Experts of a small language model: width 128, 6.59M parameters.
Below are experts of layer 10 (counted from 0) of a mixture-of-experts language model. Rows are named router (the router's row for the expert), gate (a neuron's input weights, with its number), up (a neuron's input weights, with its number) and show model dimensions 0-127. Each number is 50 + 12 x the weight over its row's rms, rounded and kept within 0 to 99.
Before each expert's rows: "mostly gets" lists some tokens that are sent to it at least half of the time. This comes from a sample of Wikipedia text that the model never trained on.

# expert 2
mostly gets: "'", " United", " University", "é", " School", " World"
router:61 31 60 62 45 47 58 71 47 53 31 34 34 73 47 66 73 45 49 36 55 36 49 20 40 45 39 35 55 54 56 51 50 44 47 42 45 53 38 35 53 49 66 51 62 34 52 67 43 36 27 68 36 47 41 45 52 54 36 65 41 60 62 58 39 47 41 58 57 43 39 36 52 63 46 75 49 43 36 48 42 57 31 83 58 37 55 48 68 37 56 53 51 56 24 50 45 55 42 46 54 72 41 32 45 48 57 59 56 56 39 51 68 66 53 48 61 68 52 61 29 52 59 27 57 51 28 31
gate0:69 57 61 59 57 65 42 47 45 41 54 45 59 49 36 54 40 70 36 77 40 57 56 43 42 52 48 38 52 60 70 49 75 54 42 40 50 42 50 38 65 45 64 26 52 54 55 65 45 28 50 60 71 63 57 36 29 32 36 61 66 43 30 73 54 38 29 51 53 66 65 53 45 51 47 72 49 41 33 56 54 42 61 46 56 58 60 74 37 29 67 46 45 37 56 51 47 67 42 48 75 45 38 54 62 37 33 50 37 44 65 41 37 34 47 30 45 57 52 54 26 55 52 49 36 66 41 50
up0:52 55 79 56 42 53 51 49 36 55 46 58 35 17 51 32 38 25 48 63 69 41 46 35 52 56 53 27 48 51 65 52 49 51 51 41 62 68 55 52 48 33 51 59 38 40 45 41 60 50 46 49 56 60 64 58 43 64 35 41 56 63 42 61 50 65 39 56 68 49 60 53 51 58 61 43 44 30 62 63 65 44 66 53 47 74 40 83 50 43 59 53 56 71 50 54 25 44 61 55 55 56 47 47 39 45 53 24 38 40 49 48 59 34 48 52 46 66 41 51 47 71 61 68 18 27 46 71
gate1:54 53 72 42 41 53 59 59 45 46 50 49 62 50 49 45 59 59 50 64 51 43 47 52 41 47 52 45 75 50 63 57 47 45 24 50 55 51 53 40 59 38 45 54 48 37 21 60 43 17 38 74 49 44 63 76 49 43 35 70 48 32 61 77 50 60 69 58 60 44 54 39 63 52 71 35 54 25 23 77 62 59 59 48 42 51 47 60 64 54 55 46 66 47 55 55 57 58 47 30 47 54 53 53 29 47 42 44 68 41 53 55 62 61 37 56 60 62 56 72 28 64 42 52 53 74 55 62
up1:56 42 62 57 38 58 74 43 40 58 38 25 52 43 48 49 61 44 56 48 62 54 54 68 57 46 63 53 54 60 15 54 42 40 35 38 89 44 39 53 47 33 58 53 84 52 32 33 45 45 56 55 33 51 55 60 59 45 38 44 51 37 53 50 57 52 57 63 39 56 53 31 64 46 49 45 62 57 47 47 61 60 49 47 78 59 28 71 66 49 41 62 53 46 51 48 47 46 57 63 75 57 50 47 38 54 57 50 54 53 35 62 86 53 36 50 56 39 38 59 49 67 37 51 26 56 49 30

# expert 3
mostly gets: " out", " place", " up", " work", " used", " part"
router:48 56 54 34 32 36 44 44 47 36 54 52 34 47 47 52 43 45 56 46 47 46 48 41 71 56 65 36 67 60 51 36 59 25 36 66 46 46 37 46 54 56 59 33 60 61 66 56 31 75 48 36 55 50 59 66 36 49 77 23 56 29 50 40 50 43 47 57 52 23 47 45 54 54 58 25 47 60 42 63 41 57 46 50 55 36 33 34 38 47 37 42 57 45 63 62 66 33 71 44 46 47 48 32 35 44 57 40 51 32 70 72 27 33 63 69 29 60 43 57 55 65 67 42 50 47 47 54
gate0:48 61 68 59 50 52 42 63 43 43 58 31 57 56 62 59 37 56 44 56 46 53 59 42 47 47 46 68 69 70 63 58 42 68 61 60 53 73 56 61 74 47 31 51 37 46 58 50 34 59 35 66 65 40 64 42 44 37 59 47 38 64 59 46 43 56 51 36 53 33 41 64 52 45 73 68 52 33 51 60 56 73 51 48 61 43 68 38 62 20 37 40 67 34 37 47 58 31 51 36 55 56 38 41 29 55 74 31 57 53 47 81 30 45 48 36 40 48 42 62 35 52 51 35 51 59 41 66
up0:28 43 50 53 55 51 72 48 56 46 37 35 40 33 53 30 32 74 39 55 59 48 75 40 53 37 55 36 26 35 45 56 52 47 50 39 43 73 49 54 35 59 65 52 64 71 58 40 50 64 43 68 55 48 52 41 31 55 47 41 37 59 60 55 38 23 52 42 46 49 62 44 35 55 29 30 39 22 41 44 42 47 54 53 34 38 48 57 72 39 26 48 57 61 49 54 56 56 67 61 64 47 29 53 35 41 63 35 46 49 63 49 66 62 65 60 47 42 61 39 65 32 37 71 56 53 56 51
gate1:58 59 42 54 48 51 54 46 50 49 53 52 17 63 34 37 68 33 63 62 68 46 46 25 50 40 63 31 50 33 60 64 43 31 39 57 41 45 39 37 67 57 50 28 51 45 52 48 54 36 59 51 38 43 27 51 72 38 41 52 58 58 63 49 62 41 66 67 56 48 52 28 49 34 71 51 55 46 37 58 60 51 41 54 57 50 46 56 49 39 33 51 72 54 61 34 80 39 29 36 62 34 68 49 39 64 58 66 51 69 50 53 54 53 54 44 51 58 48 49 74 81 50 49 55 38 48 32
up1:55 40 32 63 50 49 68 42 41 75 50 53 58 56 58 33 60 63 62 60 55 59 67 56 53 54 66 58 36 68 43 65 41 45 58 28 45 56 45 50 35 46 44 47 33 34 44 60 62 41 74 58 51 51 59 36 45 69 43 40 33 53 59 65 27 47 54 56 84 48 51 72 46 66 51 61 48 37 60 35 47 41 35 64 63 40 47 65 69 46 41 53 37 39 35 52 34 65 42 56 53 62 45 62 64 19 52 67 52 38 70 53 56 66 51 44 53 35 69 64 50 47 57 38 48 58 24 40

# expert 0
mostly gets: " the", " and", " his", " or", " its", " their"
router:41 63 49 42 62 73 44 44 75 42 46 59 72 66 43 57 50 46 62 51 40 57 48 64 30 29 38 82 51 40 48 58 51 66 60 64 56 50 67 71 47 51 26 42 38 58 58 33 61 29 61 48 48 38 61 48 64 39 42 71 35 32 59 40 54 56 47 62 42 56 65 46 63 28 52 65 34 44 63 40 70 46 46 41 36 51 55 53 37 59 55 49 47 49 49 44 45 49 25 48 48 40 65 60 54 51 49 49 43 56 39 24 62 62 41 41 59 31 46 38 73 37 56 69 50 56 77 57
gate0:52 61 57 37 35 43 56 55 46 54 48 71 25 48 51 47 44 61 31 73 68 54 45 44 54 39 42 66 52 46 87 62 66 55 48 57 31 50 35 64 66 46 42 30 30 72 49 42 37 62 65 48 41 40 45 51 41 41 53 71 50 40 65 20 57 49 40 46 61 34 27 60 46 46 78 55 45 25 40 43 47 44 51 64 40 55 39 39 40 64 36 54 37 70 51 31 42 60 49 61 46 38 33 55 31 47 44 48 26 41 49 31 49 61 58 51 47 61 42 56 60 51 58 47 53 39 48 56
up0:70 39 49 17 50 54 61 51 51 64 40 61 45 40 60 60 76 51 49 76 30 22 50 45 60 39 52 55 56 53 45 42 36 55 41 36 41 33 47 41 41 48 48 62 67 67 36 60 47 50 57 46 42 39 29 44 58 45 60 04 43 57 55 45 61 66 45 58 47 73 46 53 54 61 47 55 66 53 53 49 42 36 62 66 39 62 45 67 46 57 50 44 46 58 62 70 32 56 35 39 47 52 48 45 67 49 29 34 25 24 61 70 61 48 46 55 57 51 43 52 46 49 50 48 64 55 38 40
gate1:54 57 51 65 60 61 47 46 59 59 57 44 55 47 60 41 33 46 55 61 35 46 33 53 58 63 59 62 84 47 58 62 31 57 75 57 65 56 48 55 30 47 53 52 62 52 66 24 35 40 39 34 33 45 59 63 55 43 41 39 57 53 52 53 63 62 25 39 57 53 56 38 65 54 39 64 49 66 46 35 60 47 24 41 36 46 49 49 49 41 64 21 54 46 30 40 65 49 48 40 54 18 32 54 50 52 59 25 49 56 42 32 49 46 70 67 47 56 52 34 37 41 33 41 49 38 64 62
up1:59 79 34 58 55 56 30 58 42 50 38 55 61 44 66 53 48 41 41 52 41 53 60 58 37 67 54 56 36 52 38 44 62 67 56 52 47 77 54 49 43 46 43 28 34 61 65 49 77 50 73 39 59 32 65 41 36 39 42 80 66 38 59 37 52 62 68 64 60 50 61 41 41 44 42 50 54 81 52 53 41 45 63 40 39 54 38 66 67 42 52 44 49 58 62 53 30 49 46 33 41 37 48 49 51 43 50 49 36 52 59 56 65 67 54 44 67 60 20 43 55 47 26 72 51 34 54 44

# expert 1
mostly gets: " 0", " U", " ", " p", " co", " M"
router:49 49 40 61 61 47 55 42 27 69 66 53 62 19 62 30 35 61 35 63 57 62 56 70 54 65 54 47 26 45 42 51 39 66 55 31 47 49 58 50 47 40 48 67 40 46 31 42 66 56 62 47 60 66 42 40 49 57 45 46 63 74 34 59 55 54 62 27 47 76 49 75 33 51 46 39 72 53 59 52 36 41 74 29 54 66 54 67 55 56 55 56 46 50 62 42 47 63 62 60 53 44 47 74 63 55 37 52 50 59 51 45 44 36 42 43 51 44 57 45 29 44 21 63 42 48 47 56
gate0:45 60 45 19 36 46 45 40 44 55 54 55 55 42 59 34 32 49 50 28 60 47 42 53 53 26 69 60 34 44 42 40 42 54 90 44 27 14 53 50 40 56 55 58 40 25 62 24 59 61 61 55 49 64 59 65 24 51 58 46 42 70 57 49 54 42 37 35 62 47 41 62 39 57 55 50 62 44 46 34 60 51 43 46 52 36 37 63 62 62 60 69 68 66 40 39 43 44 50 57 39 52 64 48 64 48 62 50 42 40 54 48 36 37 79 45 44 46 51 47 39 52 40 52 63 53 62 55
up0:45 79 38 47 41 56 51 61 53 29 53 45 48 69 47 60 62 66 42 56 50 68 55 60 36 51 65 63 79 28 55 33 55 28 55 36 38 36 29 46 49 59 63 55 50 60 55 60 54 63 52 55 40 45 49 35 53 39 52 66 37 40 67 72 56 53 44 40 30 53 61 64 38 75 51 64 51 38 69 53 53 46 40 52 84 59 50 42 31 55 45 46 35 54 25 50 67 36 50 41 65 47 70 57 63 39 52 52 49 27 64 35 37 49 51 49 62 47 64 47 63 64 64 46 64 58 46 59
gate1:32 65 58 59 44 44 61 42 73 50 70 27 37 59 44 40 63 57 48 45 60 55 62 52 44 25 58 80 40 38 62 56 47 62 52 52 50 65 64 53 41 58 18 57 52 43 59 55 36 52 53 43 76 45 48 47 67 53 55 32 52 52 61 64 25 40 45 62 47 42 53 44 52 44 60 66 58 48 55 50 40 34 67 38 34 46 42 50 63 56 80 40 30 74 57 53 54 35 51 70 65 60 48 59 45 68 35 48 46 74 53 45 39 74 53 38 56 70 37 41 35 45 43 57 43 53 56 58
up1:49 46 48 41 60 40 58 69 37 38 61 68 55 52 45 43 70 33 64 40 45 52 64 29 30 54 42 69 18 48 48 53 58 42 63 56 52 50 58 62 46 70 49 53 31 64 81 57 56 40 71 51 52 54 50 58 51 40 37 53 44 63 51 40 72 57 54 52 45 49 41 45 64 62 50 43 40 41 65 47 50 61 71 52 42 52 67 46 54 67 59 40 54 39 46 45 53 56 43 40 59 83 30 22 66 57 56 67 41 58 49 60 48 64 59 56 44 32 45 68 44 54 76 69 21 55 43 52